From a checkpoint of a small mixture-of-experts model trained on Wikipedia.
Experts: 8 experts in each of 11 layers, 128 GeGLU neurons an expert, 1 pick a token, a sigmoid router, a shared expert of 128 neurons.
Below are experts of layer 5 (counted from 0) of a mixture-of-experts language model. Rows are named router (the router's row for the expert), gate (a neuron's input weights, with its number), up (a neuron's input weights, with its number) and show model dimensions 0-159. Each number is 128 + 32 x the weight over its row's rms, rounded and kept within 0 to 255. Numbers have three digits each.
Before each expert's rows: a language model's description of what the expert responds to. This comes from a sample of Wikipedia text that the model never trained on.

# expert 7
The verbs is, are and was, heading equals signs such as == and ===, and pieces after an initial R, like R-an-ong.
router:125124154170121164145120126217176116086174144102074132198155122150144102091106126139134161131143104128061124125121143132167168150139120128120066148172152126116088159130145218169113142025127095148175162147127146113123157115110178135112143099138129096165190161152204121102167122118099095125164217133169127130118160161091092130205176064149102118122131126175095085077141098099165128115117093101128091143121121116040110134155123154127087108155117094123159124128133162140126128161100115
gate2:117184156088130119128110055124128110082152153108124094162128039147123147156151111139076075157024100147100117115122142152165137133082080074155105112151130098116102161149160142145111088093126139106104173116177107095070102146114100130113152081115131148153100137150135127110096122112167152134175155104147080140161190138182167115150164085106189128150152137128067140103105128134127101151178143127120087140078157125112093188134080130098117085177110122105213107049121151089114083115155182
up2:135076211116149120086158127088118179129144084146075104131104104150120128147166168126152182093144124099095176210139176090129089174147070135129139166109098111125123121188144187119185087157106177121113076123155125148103193143144107098112072162155122150151146124126137116112078107147187151093099087162130143144135109121113147124088113193133058095101081153102181131102159175150161171123129123152131123124106103107130160094086150070115138085114122218149166146094155104140155125124184170
gate3:154074126130112142118144161168149194165155139124109119138161011125168143121118112179080109158125083103126150107096139045127096070166132111163069104131090168136073196177161127108088095125134175107140123159077125131078155091087092113155079131097179146074169087112115134137159149137178142083134126116145140123149158083106081088132136100154103140193125112099140143166094187092131125130165085137159141167178142090148128156167178163093137130145105111141104085090172128135105124154127092
up3:108106126163131132144128132165124132136102089110081139091097091118155140092113076140083064136102136157091129186159090078044130189138165091121125080192162116141137125140164110105146074158139108090083112115127156130160105141115116128139136159127114145123195122172117082101078118153154155131211091114114130176107138183114153132096189163166092099127173120115156148133130087050139091072136097110101090107166146146119102133101147080097098076105065139189171143112103217153131100152157121
gate4:117163148120113183071095119147175146092171052107149127073121083135131130114105126087170139166148123081130083129182064100145125105101136099137162161099102148135071108139150148137157116170078137146140154118217144125124144129136103144158128206137103113113112102160143112151146125063130135158135159119178113156146070125146130141113131136066150112190113100188072075098175148165124104132114189119134112130077080140128175189133098156120114112165070114065075204145065109135113138113109113
up4:147148072196149151161127148109126126141129102156157100152143146132126139155163044190104180176087108102140113127047148105175160134138112118137110143142142123137122148130111123133131082122173152076115104177103128093147126160126126134114117108135141147133077173094117048118110125138135092099186126135175108126164119151102123105173222074087131161156152169121099138079102113119173124063060087152121069138103166095141104113147193101129161125079190062136179105133139129122121063137090076
gate5:135087177130102132084122065122131144114133181140101101152153171116180098111125147164141098088098205097108047146139079092134157170148082145100066127195096161157116150119092127115077166151132087089109136143141135101083114184101164115054085101109168136081125114080138106162071123110159112120103080099094103110069100124151125111106132136157158205110114122062106138100128113116124068100142078137061133138182128137132123185146152089177104141122166121144142168091123095149182137140118151
up5:168162147129169124106142137145115126085129158087086170090158124146080108150106127132127125130156174160125095150116133193103080091147179134179128087073064143156137124119201116083144123139187118110153117130134076115108099126122123172139147125126170167086136152148099083174106156156121111083140109150102184115191115097172132174118068219103093099188153153133151124147106092123084136189108082152172072090099112159086184132140155157124132146134064143151146057097083131175160117104124097
gate6:104177127208160145113138145151052159124114063102141099157082093136146168082099123086165180134125126147158143102184110117134170171109166111157143093153173163115126179121137126129123087119161200104131217149112141120057169158159196149157162157121135167129119140082168172118099121040135175102101130105115101189126185135108142090117145083153121136139127106084137159085128156116106124078164108171104164140159123130129157094115114121158104084141111198150072114136141116082142137087158126
up6:107099184102174091107097100105118129100107045076136123120133169153078140167131144186072109136106129094106165111161099114173130213081119137135051121158089103168099099109091137104089086138148077135132093139096118126175139162089086134142123143099180107163085080127156112127129126116109103151102153145172124120152068185124086093145132174089109140185147211161115150114185058169088137159129143150122102118090109132141126134101139133138132139190139087158123128069156132185133066109104113
gate7:228146128105103178065195163138127160117176132112090171135143137129133145114097176147108136150129118147155111107098103170138052085171169134057125134091161108138134180171149066088082124183122161095141099138170123086089171134126085189074157179162133121097143191138127132115108092086150104123094165131172152184067118152133151155139079121112163103106216144106168109113066125152162100114126128171129087111143115137121129176164154166158108130119110117122146118172124120168123143098117155
up7:101156106120126099148115088083085140092117109122140132111158082109114099141120128133051093110182150143144117151082063133178154141147078206119100115100127174149172106083077149085123131095152133185086165096121127108157088065094130087143109050114089094166103142161088104139147137103133127161130177153109131154133084100138146084153123156120195140176071107131094090057154141138079091162101150128108100142178143139097117090122146109134184190120102108145096130067150136141177149076127190
gate8:073094102121086122123105118135113105147093092177121121131180139118161120105041148135123148141107150122100140102102116177091113075109149211110106130117110133160177111054060143091186095140151146098118131160182131141077126100109113162125131128021130090099157167175136100134150123142117162105121127092076158076119116105145094162098145171122118129123126118115151114112138110102161098108141171103094123156126140101132181168120041153093113161092109079114155175169108105181067169100199168
up8:120113090104127206132218134139160155115153181092140136125103138171150167078144122140166100144135092122180140118098175174155133119070095148116073193115117134100120094131067138115198132137162104111099119096140166111142171120180170088174124101221160119154154161116097167159139121110121198168192131102134146198132155092124150102135154090131131168148117136123159094122058154108121196144130083193102122125094136121161117126088154115146171071148172124153128124111137141185160105130137122
gate9:177151102015121135165125154121114116051099136099084156120100174080117098127168082094075158114197139194131126128157083134164082086103146130148192161080127091053119167128147136161165128137133142123119118123180149134125151142147128151179140112121135190097130162087142181157150123122136133174146093087166094136159093138127090124094075132093143148106128123157113129111110109084147120087118122172132137159149093109188141135059172108157116110150163192111110131136103100035113112113150086
up9:124102130175125156085139123100093060155070122163104128132120122151114174117072152098141185155118122181125080145142024118180098122111135132165134062106167106034119160101166083021103117202118164082162112146152155112063143159147130137133119101102183165106136106120049111122114105129137111115144120132138160124207143106145134144138163114122148099100136143143128083147160159063089109125116168151091132126097115139147142091156172148177116156094171116108118135104090132118106126172148125
gate10:079172131092131076135084093097124090124155174116118127139085112128103117144111190150131127104121075090116129096081117116090131145040176107083174174120082155108091137112141166153138113140149123127099134105173112106104107111113137128163084183070096120202194085149099135115152119112195158125144141118156139092106067185130121143098149072138149138166118145167119156070155099163161149102132126150085107072136110130173119146176084183135144139105140093074184149180127090180050140102106115
up10:114202171128104098122096115142096143175124136149155141121123100044146134121170205092133101129164129141166179196131140157153163170172096176191090153193126186090153125110164114185138113110111104090131131108156133161220115104105129151176184141145116119142143131109181146081150096121154089102138147169201129137142140106120124139081123164095094128140122124099080168150120124090116137170120133128103099131168117148146115063077148142125109108191153132147126090079107142142193160082102065
gate11:112123087177152108099066143144100086130142112173148081135149084085083092145122199070159192119093059096146123149179105147134161118063118208084158113170136107184127122113098176143194146108164077133091140117118149144147153126122119079115126149116116139112127084127124091115102145107153122134132117165176084195128090120152139137160129154170175161134155145091139134120100206162150060151084188118143108165133116131101139161126084100130146154109072123109148171147175069108136186120106164
up11:143144149080111142137138171181154123112153160100120116101135150094121093098132179137150148101087136141127072179110124159104104100099115134117149194124116099124138159139142107150182166126143099150131076093106140137181189133074106211180116204063084035160134145145124087152119145123074098181212120060078137124127118134117124109153114153113118086170101079159121130127173174150136164121133130203159111160098121154123128209107169100163060146132125139118116128098106120104115132117086153
gate12:152139140153120121155096095093081138081127124095144087166101105128142124094162143166109166117069130078152112122076078070148151142127136106173156107161125141143172125152206160155089121158155160140149096142152082140138067108105150177156142048167121183103117125102097129155147135077135120178132107117102104144159102144072090149111112083154118082109122149083158204080129142152114105118128157126085144100230113187129114113164141094194118113164180101079147182140118081072148142104142091
up12:112116137070088151108143099160165126046181148103171079167142118116098099142114141144113132119125106142074115181153135096084179105137082225102107127178134096138123109155135148125133163089161102081151153110128145129118131127133135089080119181165081140056112157095087155197151165123184182131114128125105186074122112133116142109132116119171115135129126172070141109183123108116044213135136143136112147107149169129137165143145110100127097156142056082155123114144177146153107178103081087
gate13:097144098090135149093108145127133068155175084112127104148098153170181139099172144114199126156123128064146121106116101105147136151096125050112166133158125178109129042202131069140161156165138080163120131137121148120124163150154134128124131132165135100113148163069177173159125192107097131067139102105164162133150124089086128109110202076091148159136075146140100131185134110098147110073105131181054154146183134136113139101132169179154100097090186140120126155136094103168124136108171126
up13:139121125165154137144127123140134161123173132164127098112139084102109125128174113092130141113099108111218135081089151109111126098138156112177114111102068101137078159135190154149140066148082146118138089120163120091209082141129154129129146154135150115121175144152116115146097145080125144152151103095118158127121128149168061160159175172175148137123178186129061121110167107075093121079206145139114133096079055150138144171121161138131123150116096082127151206172112092190206108083121156
gate14:170123136131098123117184133121128175112156149076084076127141111200081162116124115158119106119164179115154144138115072144129114130138106131113089120076117079188081107145097112102172072129100163135124045118074144101085069116135069096150166144091172116161195181031113088093127140130093119079111112161111125105127125123163096128131143152165100137113107087163154138109180129123177084109110135078129113115139165118142176075139092130094112114149103197136114178115088192123095096099093149
up14:190181099135151118095123130140041175112154065135123151126093164087120147113175151114116112128150117080143082115092153121161112109123101068168098066091134151183162099132098176141113144148106119097140078084164107119128140089109177189151100105145095091111122104171092125183159126147129160153121133168147156144109176053052124125164075172077089069103146161157187116071129113126125151084148085159089152102096097104110072089142110146126132136151126123093159136158145089099164185108129117
gate15:111096106166138106084090116100146029154099139153200168129122123157084086133143095094118179060151189164165053140139170126139091052143097167102125127143127104161121105106137129106100127137135121162072145084140159122144201116143104111170173174122089177177143112126142099171130114137171076146155118139090166134129103125120113132157054154122075160125141141156118122148120124172087162107136088078099111187128110115127071140128139180116106150161137127141063146138116044082144133113171112
up15:114138159160157149102053095123172094130158100125126112098180138135121146130112171160136104121111109174140158155092104174169165138140203125140175094131097196148136192149069157135203059122120201150098105128089147130047141156116146084101090131068130121107159084113172116072158134129143100097130075101136063141147138088134119132133160088131078047114128175112173148109110168128139111125160144167175153101134114110127089083147120119103158146160138137098113139098150073137083116087151184

# expert 5
Pipe separators in wiki tables, especially after a Schedule heading before Opponent or Time, plus heading endings, colons and line breaks.
router:138151110131123101140135082173181143090108161144080124095098155182095123137130140097104083167104102124132138106134114065123181121153066156067112137157058171161089130138139147164150145107114152094138128065138142057156184152112128192101070084133085127113152130096123105118128181133128150159081097112199112196172120142073169155126141089148144182144101154128137134119071147153185033115148155106105130130146147131170132183088123165106126168109068162062129093127133132159130111117144153
gate7:180116152173117139162124125139124171150121109112208095125164139105158145117135141100149145095097158188089121079177103198157082089121124147120087133090139081088111148185145124185090137147142105167131136121147124097088165132124090184163106178107163118148181146082175171110156069103103139121113134103114167122130141142115063171159103138130135047091156086152087126129167131183129129102129119131147035108123118110141228092142157159158126148191165111149136196140101078116128157126140123
up7:130106189157070156128097112120102157114120100123116091174179084110086184070126098176034197140133144112133137158140109139145164117149092154077106157147092147105143193124099110094148119109143087075148131156142123167153043186144140162131142147136147168135120138159160132113123185105106107194129162146132154087162080071194126089169091133052118180128052157146147150106161118131114108108113117105109101129106160145155071201147102129137144149072151096139165130147160115123154130135137134
gate8:115086171168132121138107154139142083061183128182141122108130129077134150098147142145109142112119129068155134099147106104125091083146133084127087091106173140165176152136186136142162118113104107142100122103192037122121119170096114106061150123147148195179122117186123102069105144125177102087194078161096148136127145111164083153141087154125067110121064087145078138143162143134154160150113180144103120138134160088110054132124159101122154050140192142109109103133100184084131125132122131
up8:070141121132160142118153128106181143098143086194100062110149105107183115143138121137141112058114097186141132092100112129082146067080159139125126104066139164134104173131111099084153085150097161075164172104163153163150112149097111085063116078141126122098141127167103094072116150127184100137175145120155129167136149114145083114080151117141121132109154168126071163116112086167115180146180141104078160121128142096126165116139143134168143109121108142194144098075090126053160063088195109
gate9:142155098145165156148151158099078116071133047148140112115102091128114163108192110150166109122125161066113061129141119160134205124138105116128107150109135138099121130124152125139093100135166111125128118161130108147127140089106057118160134173136151125122105127128122123067097151152132107146188095141137083161118151166113122164194143094132084155169184177089133123109118153120130094071183150091130084148160126217078080119162115153113122072164093212219099141142132125115181114128159065
up9:114123123121161181103161139162098121120121097141126188142133149120135124123142116148058143130149132060199165101193117108140136122182145134129079138088182120083171171128120141116044164121139173143075086146100151087115151136141132146055128109123118133110150190144160186198113164158099138158145132096126149126164165151138087107066130161131131181168133085110098160099131146150134156109121211134127052105085139128136057112057175138162099156097140080130090098136151132097105094090087130
gate10:115136144149166130177089143123138116160135046081150167137163138135162164087145162097101142088151095171170140116132140070165120096022095124068134178137093158095126141059102112135153136111069172156156114136152122135136172121127160136127083064118130098119108152156119149118161133139075112130135081175177130075196117095137140117129144147153100217161079134151072113163094041154151104175113143130128100179135102080172146117160149124128122154152130105126087087136109103134138079098109089
up10:102133085140121122085110143107114107174089102163120142152108145129175197142153188169199156123099124114114118121075160121130096136166113117115143127079135234072102119160116133091148098112152131110142141158159133124111054071137134156158157091107160148122144092095071126119125095149106111086106096112115091088087122093062119097093070121101147113134139120139124168113126150134083098112162104174078168147096119140128118125109021073146112094095075077135176088094171132167070128182160112
gate11:092161085091134136108130135154154118122115135122134117126109131092113148124127089111129117118156150193105084159096051155101043071115111125143087107124145170181162169152079129153141102106094109105072109134109067098135085130047141147147140093128089073136094140142105120118108122166152117174131173155105129115114161124129102108225156111134126096138070072114121166067079108110150144142105136184098095215102133094105057163072059171153119105136113132141164157143151122079120120173111108
up11:129145128161152104152140091125157177111089041105140105174130106146065181137097094182077128119104071082096163126112103085187123107159102137098142092141076127199148147119123177155142125084161105113059153129169119122104084115087087123137147132086177179057151115108144117122164105118126163135100106103093150121129119109207195161192121088118111140108027150089121100152135150193103101120113119114104145099151113112079120109137135125110038149107107129119135153174111146122135118107139136
gate12:149149112166084175139141108111159119127094095186150172057152146170208140175137164131114143150129168110136176119139165098145147117126119109130140099152102162181199142123147130099113116142184086159125106185158121126114111114156109128170138186153159142119109129102129109127218149126119171138067127095124103136146122119133094131207122124174118159143198140105154086174172122128069077049141095164110155171099134174080119094159154133144105174089099166155123149082119094168155120156051141
up12:146164101098100169079120079129115114180164121108172117134131149109163114180122092131198131151094141100164159094112114135141077159093065106136121130107104149107103142062122137159090122083122109192132079144076146083140118174161104110147171120097137176144144163134083161120129104117129080129158179093142102138117181140138116155143157099174123121085122167123130155183147138192160108125119075094088181129214150060117108129141105115125130076137121060125150187153111130124121052080160208
gate13:122091146164158124098122117181064117122149083087120105108111150151122106160115129136035104176118141152062132148127143116144129123145083094123064095166137118109180106141137112138125141109143165137163124155130128097130161170192114188132160131155165189138106184135122113141121104135130094035082117106085133141074152068149139089109132092118117100163173176118095119093081105163150120146085141124114139162148143171076141069140071122129220090184108109136151182120179145115158179144062118
up13:111183099135123114130108149162175156167105121116094081201124149141132193112140089103142074098199107123084149117113128183099126121185118150115052076164158100150146120088087150152170077140113096145143122144111164123071181100129133104110112140065109146088152124112131169160133135131152112103106132088160047155096106126111095135104115128109206135189152082095118175167094162083198086093112167113127119095103158131123132175108164131078104086151114159114070179164123149077132123102129150
gate14:178144086124116114162128128088157150217162137109126176108165046148121180107081107120136132109153153096095119138132181113108130122103104146151088098172118096170092124141094078098150063147067086158104102106118125081116160099106114119121118141142133165153141134109092134102093135093119149125099189127128070146071204154080142095109148165205125115105165189081133183118152075105144091154129132089114094067084171131083150103114164156092147108129154114163121109150124191137096113180119072
up14:101097180102191176160145176116136074133167175147133114118157092114110174124117128101064094104150142150123133118106114140149104083141101143134142139108164106123102166139133139119119179212133171070166076137109172126139085121113096096162077169129109115178117146143179131095173190137062075117148115134106108137123119112171147121089101071116084133125083106087118118156133190191178166116166105151155151116170104113112107108127124132181209126123137099219130152214166098138112123122140109
gate15:142096115152159129131116157106191134132113201132112139120102177182138159134165166161117167130093184126113177071047085137144150129064160135157117169131130130104118105158081151151058187167113137112123142183129105130128120166100080081165159064129177076123109121094137074109138146096163098068117093129104159129178103119122138133118133075133124161153120173040105057116144104102088096074103167162150106103139062195179164127117122135078113162112110126128136133147107146139149107139107108
up15:168132148113079101155209137113172134106084125142116121113201034115139147130173094153150139093128157180095120080124106100156143064063135098142143118122097110065090117133176128095111164120168176163161129176125132125137130163161131168075147142123131108119162145127172137113104106127080173158177176161196151138105130115160129141121205123135122079083142142174058142130148115098128131101186158100145094165135075105100123172137127100085087134155189092157120158100116132170141147188113171
gate16:116133155111110128130137121141126151101103142091128155140168145083108121076127149097068179144110116166200140119123145164110129130103112121170126178118112172123147149141082148101109189126112061181173178140175149098126102104117112116074116136180025111164109102105099137122139103098227139092118073161113115107116101081102072125159090067147141120165112114142083154106117123124112126132096144103048098146159139189122165152103117122127042159056175137181147108098131136102152148090092152
up16:115135120136128142149145138123131085100115146144161132129104162120033080097143116126143137156146117084109060100140096075106127107060127113148143103142116156112106139205147172111136170175156115148162127140159112136115132135147128137087122159184139081093128144187096099089146142048180158139097093114117123113106096139157104085130201106133130139119171134165074113126058128106116194085087168168116118188151109094143068132104115115130142143102118048104154194138238140149089131103091145
gate17:140126157073180109150120135126117136174144122177132122161119106158135112106064111116125138150141116114194207115174129140171089088164151159139138095159081121117038156150173080146152127161098160166151142117159122072169151137165120041132134120175071141154100143107069123095189194126108079106108167101159100126109152185115124118132113112138120137103080130151139101126209059142106150202120150144140171104145150092202109174125177133187140119120079145131143139138131128131122089141090125
up17:162148072129160115166121156117146149113119105136168135146117100063094134111231211121113176122171103174173107122119113088090182113120081108126122192085116086131133092225083130113093115150145132157082136163143107098129117135181153149095094110095147129073093078141075192152184146107154147148135082155102092120137117067096103124150125146140121150109149082119128121084125156124095148106108180109157128154119117109093123144110120141098155141117064028138118150138137130086092139112193113
gate18:137154120171143191113128166168146160149134144118160110180136111079138059094063112153185150117146186111199154077106105097177153080120088105119125127132080146125112135168143162099162128125132128159106085153125145188151109106157126116127150113112082123102101153108161171153197086144074146146158112166134110120092100151129138156182143171117117150155148114179200149106153081194124098121166103160172053095055150085146132081120170152109152105099103133187093139155145125168155139081160158
up18:077145069127090076120103120118084114155179111169134107174137134112101137146110131134131111131096090136056172123098136169102034124137151136120198188064143125143133143103175171126128113113110142155145135145167185114191102055131117178121122115120163112134126076157123184072174130106124129121086142123089055163166143128101166087132068108161102153119085139171113135155062147148163146175129166181083167123153102131153083146136095092130190106111104124139134159167175141147089116154159163
gate19:146171070185134139099164119131158128093170136154154080174105122141060206091062082109177154174120151130115106154138096109121124137158184080133160119237125160148117136113110131152195100143129135128142199089110203123146174115154176100103148136154135170129176113162142153137121147151113097140152129106077139131144113155076174131114124085125119145124109148139112171137128147141093085204120085140069171134095141090114186134160126166146175107122081061146147133129112130178153163125113165
up19:159141197102119133158115174155133164072069144203132133130110150098133127115164172154137126145152181184121088152147130129123113109184155119167176126136135126125086118137166144085128167128146065088143112192125133122141137131159113113223121159159160133146084154131121142053110121120064159136127067133119094138109136142148088132113102125193151140091081071152105103155113100125138181164135153134145122144048094105104138165126172155142139124158133166157080157079114205082064099096072162
gate20:138145098173077119162136112139093099113152136115078120147101147102095160136126145146161139159052198174081135196066128099128126119140125121111150148161119116147163127166115139138167130108138207053116079083125094082107083114141140081105121056064138114094115179130104178193141140089076089125138133086082134132127146119111121168189125079131087095099107124139111099126109165167107116174104108134147089143162080139129180064114142095098172157115097018122098133160114126124130132124103124
up20:078147132119116124152118120156213149148159142111066085157152113099159154137098155183119104170164081157145159153119134158162128115146156150063161067127106125076117119098122238112092141126171115150167103092213093170171144128156176174104149150176129130172137116171129170113087090151137107147081100103118063158146112138142153134160110172160166057131106132153106179127099093131148140163131101096154095140149143149156113126118170071116139134128060142144121127191119159155067095119103103

# expert 1
Opening pieces of words after a space, bracket or pipe, such as res in rescued, com in combat, cont, and leading digits in tables.
router:163167108219064133120115140111090149094156114140169106102131132117095161077128153085140119149150107156097103127096110118172099143140108080113158160116109093090114099120119167117146117118119152158132170058084080144078110141128125101136114160132085156148169103104143158128134140083135091069123119154130164092146099186134114098137068174140090199141135158132142109072121108126108069123137167077173099206194125100073094100143176199144153128197108127110143125139139075141172163113049106
gate2:105172113135154133163167196152154173113068079164207149106132101161037135142118115120140152109142187076151038142073160145127110114141083119140189135157155083185077081118098114074141128120144102092137139068152123096167142153131100154050168152101103136132168143174118117223140100151146115116181098092153125134133127099154148166147133136132099163127129120120147131170158129106132144103187184148146137121111152107183110129113113100171120155118162166125191117133117105165157149103146170
up2:109152124158173190135135181077128096119145122168122098097067137096120180108083134142156127132189132105122163112196141059120171156143088085144095096104132138101108161113109124077067107107150107119086154112125096105115184138138118117084116132147108135148104093143156180141149139148121137097115122096093167205175133081069115132102140072084148175127174071121128132153135171111141112129152147086155096085104084134131116143175165204106060074058086094143141151134122127090068166135105086
gate3:119169138093133172150147149167107061136129100102113164167146122119081136125167143101178093109135143178123092138165127146255129097181170130150092150108153137156107092115140183151165152141161161109143150128106127126179201153155127134094152108115119125165132119202076070122165114152095087145114164089094137103144175129117143209175165126160089087094107120114180125156165126147118115132188130188164176089129071059147138114161156140187095127111098152124143079086126143135132120107148126
up3:095141107152111145122097101145111101164107081154224104130122113092133101125164158118194081174136165145144127131173128131176100173143084139122118138100131205124140161099141110117141154092130148177111104057136183134113145114132142138068122150125114124143116154141067140128110092170123100085097123121178167127116091124116115080092143142157136131091155150126160043126145152143098158150101130087162218141127051123156079134074079080135092106128170144115132117117233113141075142190101098
gate4:097087143142128103125121110145096121126121098122107183142153147117150129048143162207102123041066127119082082093145187121127084092165105102134087131130146143118122104108113116163076173135076120130098157144121102076160085128136116092105131077098151093067130161103115158081122190137068089168083080131150134076144125115087118166117152142111122168095155144101138060104113146185139084132133138135100120148114159122150163172149150166062150213124117148109161093094101077083175133134127179
up4:154152081121075124120171135116151115130122112096095093161122126182176110149139102112127192096081140100164117137083147085126133197122153096125134180137126137096117092103150186054142153134122116072121119113160154118118120095134112130196128091130081162135130117110155104104111089126181167141134100170168089111088185142142033115099126166173141138120128100119111153146096132084110143133158155181134143151125223172094125094117131073181092181221143130133111158182162098065161097116104116
gate5:152168144147151146125085149154150142088199070147121106175118128112118109120128110094097148131156079077139138096125105106122087115212126139183152020144137162125159168111083110143158128078107116098108166084122108138107165135121099105134150153188075117122147178142129128084077117164144126147128114167108117157112132087096097160118114090072146197163071094136186086126080174083173099126158085126144088144146151131113076100128122158149178144123105168133082114188198137077123115103080135
up5:111068145065150122130174112126170104146140144158104109075164133138043197155110150114118086071138091081130159143137097105123173118084144065142097144166141121146112113121169220072099151090085170102099128134126118092115144100189177121145133118154151176119142090108127116158111146110116162131119148038134123112114121170138153155139143165121155132119114154136104120191190122144128156110167139112146105147152181148129096208145157104106041067124111136174065088091112162109156149108110138
gate6:103121140138130139186152131085176146087171129135034107088106158148103192151133109102145105159174133120137040131131162136209140137175149051104123150128154114084136129151174120065122155088122121092135052149152128136129184170123122091140134167143150106120152129159023116119133139124118140182118114154137142129089139151163193138133155120128130123144151054148108141087106172158118112120144197135134149168120119152106148121176109112201112082079151148093090144071107156182146146108133117
up6:117171154184154178179123138093151134155138132106120149131109124121094131151113108160202174119106177150120091135164132123116131082117121135067174152128216173141158122131110122083140056138164139130141092139140138149090139140144088164121183131115140092177139147102099157204118072075141195137059102148032149145158120166124142096170045101134134138199104126127166119154094149092145155141111105126143109080154151109158119159134066086138155117131079104135140123144149145112198128149179157
gate7:113179120167089125115129132129109178135083138163144122115083097060198114094125124160187179076152087098107089111172189117106119205141163170115166138113164170135182133094140123091209122135131101180109171122139069107151141155117117137175182141127073103146136101145142141106150122140090154127104136187112095113150089145180122105057038106154073104139139120134100095145104142175127131084160086129100197119117149148134138123181145153157090088100124162116159109103128108091104109176100109
up7:073089114078140137127140108153125055182083119138146092223115142116148106140132092162098033069165118099084181106148134168143152116108146149149140128148109153107172087103134140151171074159166192117117167111123121133177110092142145081123122134116147120201128164116172152107098172179156096131105113127142173159128140148171189167133121149140121102171025106145100132133184141146069110187134136153061135118104123130144138130113150120160102169107152171139124169083158138174148142159141124
gate8:101097144153135169129138087075098034032097146075116122104114166120161086119144132092129186104164104159155120106117179168128138071147099133121084096122142149114099114091139185141109089138151096116156148092175105120123130106092083163146099147105096092139173057076122101144109133188131123183108161164121162156180152063148153086111141103117067099129108138132127131148094159111165110083151116107152085139107114168158131133099099215133136092167139137128083144107127112182189139119200134
up8:110151132108093097182114159122129151154109124124031150210129117140138124079076167137115113094146106082104116128158101120162108133152065165111149155205163048100178107148092095106161131049167117127114088137071142130119133105140139096166095113154101135141128119146122178141158101160085108104141106144100190086138091129136199112106145108072130126131126165044090166078164197143123098113078163160134121116117106174129115092175189132164150136119140154121137127175141140102092118140071138
gate9:126094097102092111146158091115155158097177109133073152056118124138129138161093092190149105133118145081137130128144124077112106085099146101080161137105051171120082215169188115174048115067129078123105147092159134099105170142131089158149124140104108132119125166089142102155117168128129084130089087107115127198148130181121152139076117121145155191063180141087157178104109169167103082107108139126129202177085082090118128103144109137142130154125119141135084156149138108146120165127162147
up9:089124122168135189115118108134156165130157161117160115110133140100123137137077146143189143152125166091161154134120079155118113127046111063100112077155142223183196121095098126075125087179169147144151126109093121159177071082122148111137112116141142187097081112093133124130127150177222132118111131068070141141092128132131108079149135084118074144082155172148107127134114137065118071147125103148079125152135076140090091154145106104169134077115116123130104162103081122140176169139134153
gate10:133171155154173077063121101103172149132178186141167120119089045180152093186136116088094107132133098140153125159122123143080215163142116119148128101126142122064101156120077156136069136123142154128098111138130104134110092157125126093091131105081133098148191125119148156119178083128171191131129163143097132175144146154075131144137116118130125106093167112150139138148125104168227086082110166123157126120151147103130154071174081099102141061112101106145185169155103146197114126166135159
up10:147077089097162126063142110113185079119147134091128125149135097144109170170108184132082132143124091139154203107135117148137113088171128073111133130139140197121114159121083162201133134110096144150063126140111089134125183100117120105105159150174065156148165202106160153119112081190115147061169167167120159124145119082157138149196103187093119151129206141141098163085155095138117173161117089146120153173131164143118114143170193116105168116137098166134126174100109103126154163141108125
gate11:182091127085155146172134205140112197099125142092125099173084155150077111132148150147127131155107158123153122167103179099163117174170146143100139166095115097121162167108124139139133047163090115128134170118127161148086121190169159141142170062137156119127095147117159150130118106136149131107140107141121108183103104123157075118142122143160149120150108132170106149106198099146116125101175081128122137176136102142110152089098201067152087187166067140121107191065139118074161172070063115
up11:185125133089124079097141145067153129108075101132123110202090120112091093093142155099175178104153104154084133130120139121202157150146137087163108127132131146212092118192079110119145067123184094096111110180142167140126144109118168105112175165141095169174166150069153137153117162156158118152155132119096130133112150210102146138166146107122103160122151112154112160136085140056144145113099091152114133088169157182129158043139091162199105103137145074099127149149136102080119135118096145
gate12:150096120035121182144118215151081160140129100181141135114098134163156152136100121146120164152157152107100092106140124145074106122149098141166153140147164161121140141160117142074089091119209134110111149095115130136192127187122169149201151131137116140123135119076147112138082105166142159123163194122069082113059165149095084105188113121201103138123176151093094121083114147096129098118145202164133166142162114084114114153127116146179120134109076144083113082136088111145112191135146116
up12:110188104171161173116138156105178116145082145124118128094160133121111118114128122095133108124088106162137160088140117171192137128178099083152119101109116142188125145087118135108193143146142137097044098106156124102092139128143120066131111108131153062078118108103102122160197151136171140141067113094165130118114107106118138141160030160137112169114193161153150122177086055175140086108125055121126172164136160178147131088165142105126116176147121112108155119109148105107230109131150161
gate13:103141084104104130107160112158119093125108138175097103138137095090161199091101099103065132156120118091112077187122119101127078035097108136142117105190127115118134095160116154047110155141106133171118160145179148103140138112076122138103113118126141071159123129143104156086129089191102156135089086152186148067132092133109191180146131142096119113093132040132129155105149127108135158107146132148156140225110119069118118145110118128128102185093104113101149106122105126145049173123061126
up13:086170068079130115142178136126202069129061167115089113115140177163129143050165167068175093138117108157127103117111159105147106119127124098145132105151171069138176150165121124126113143164097116070124129128106145097168075174146151098105113102104150153134163146117142130099087100155164136135135201100155140152179129108129099136152139180120108115164122119093081082183134169100109107123179174122132102104128113131210185107193144127161100149082123069147105152169138169158181162154094168
gate14:173154106132095108131095087109056145166143096163148072144146092146118107166109093087116107122128147149136110131094134084120111184140139171102172165163188126125087085134183101109130162135043122121128063104083093078112133145149070118128130169080139182128135112127115085057148167102090156172129116161145098120133146105116097170113089128138124148119157128129063197140181047107148086115118115113122140153109077186132130107152128096143172168169096160169134139100129126147091120199203095
up14:146174086070148141124115149159131119132140133164109161079168131107093154085121148140150165117088159151166139128055157148180132147172115097108125151167085159172166098088058131065119154115115111163123086084134122112178127096077149163158092122102147199127096134179133058143107172141076098138130107064173089155062152140160074141123164099132137112126116095091115185151168090156107115147088138132093126098130042141095162123083106095144161109172084120107136137160178107178106146151118092
gate15:155151139104154127142134141112161107120166140138142105139170123128143161142136176135116076169142124156199120150169089115116129074092105153185073162149109082124132129085146123183119105156168052154104089095141085128105117099103091133108119093123177087147154144140168042083136120085089154122088113136153161144121178127161093176084172108119114138090100096150122132077157121177124046147054131107112093099118147150146198110156124152107134141089169125106117105134105165134010068152118165
up15:097093184145117112096087098178119121148091072163080100118154104064171153149121115099208171154168155122171054097110183138127155130121117129117173198102185123069098116154147113187126095139164110089133083129171132120160113167120125086179133109114158156080127116135205143139140078138130111199155109177104128138098124124166106086124168094108136125120114123077117069156175133155124125120103100100122151119120055132180154087096094128149184148091135075108163124109111115187132091128155109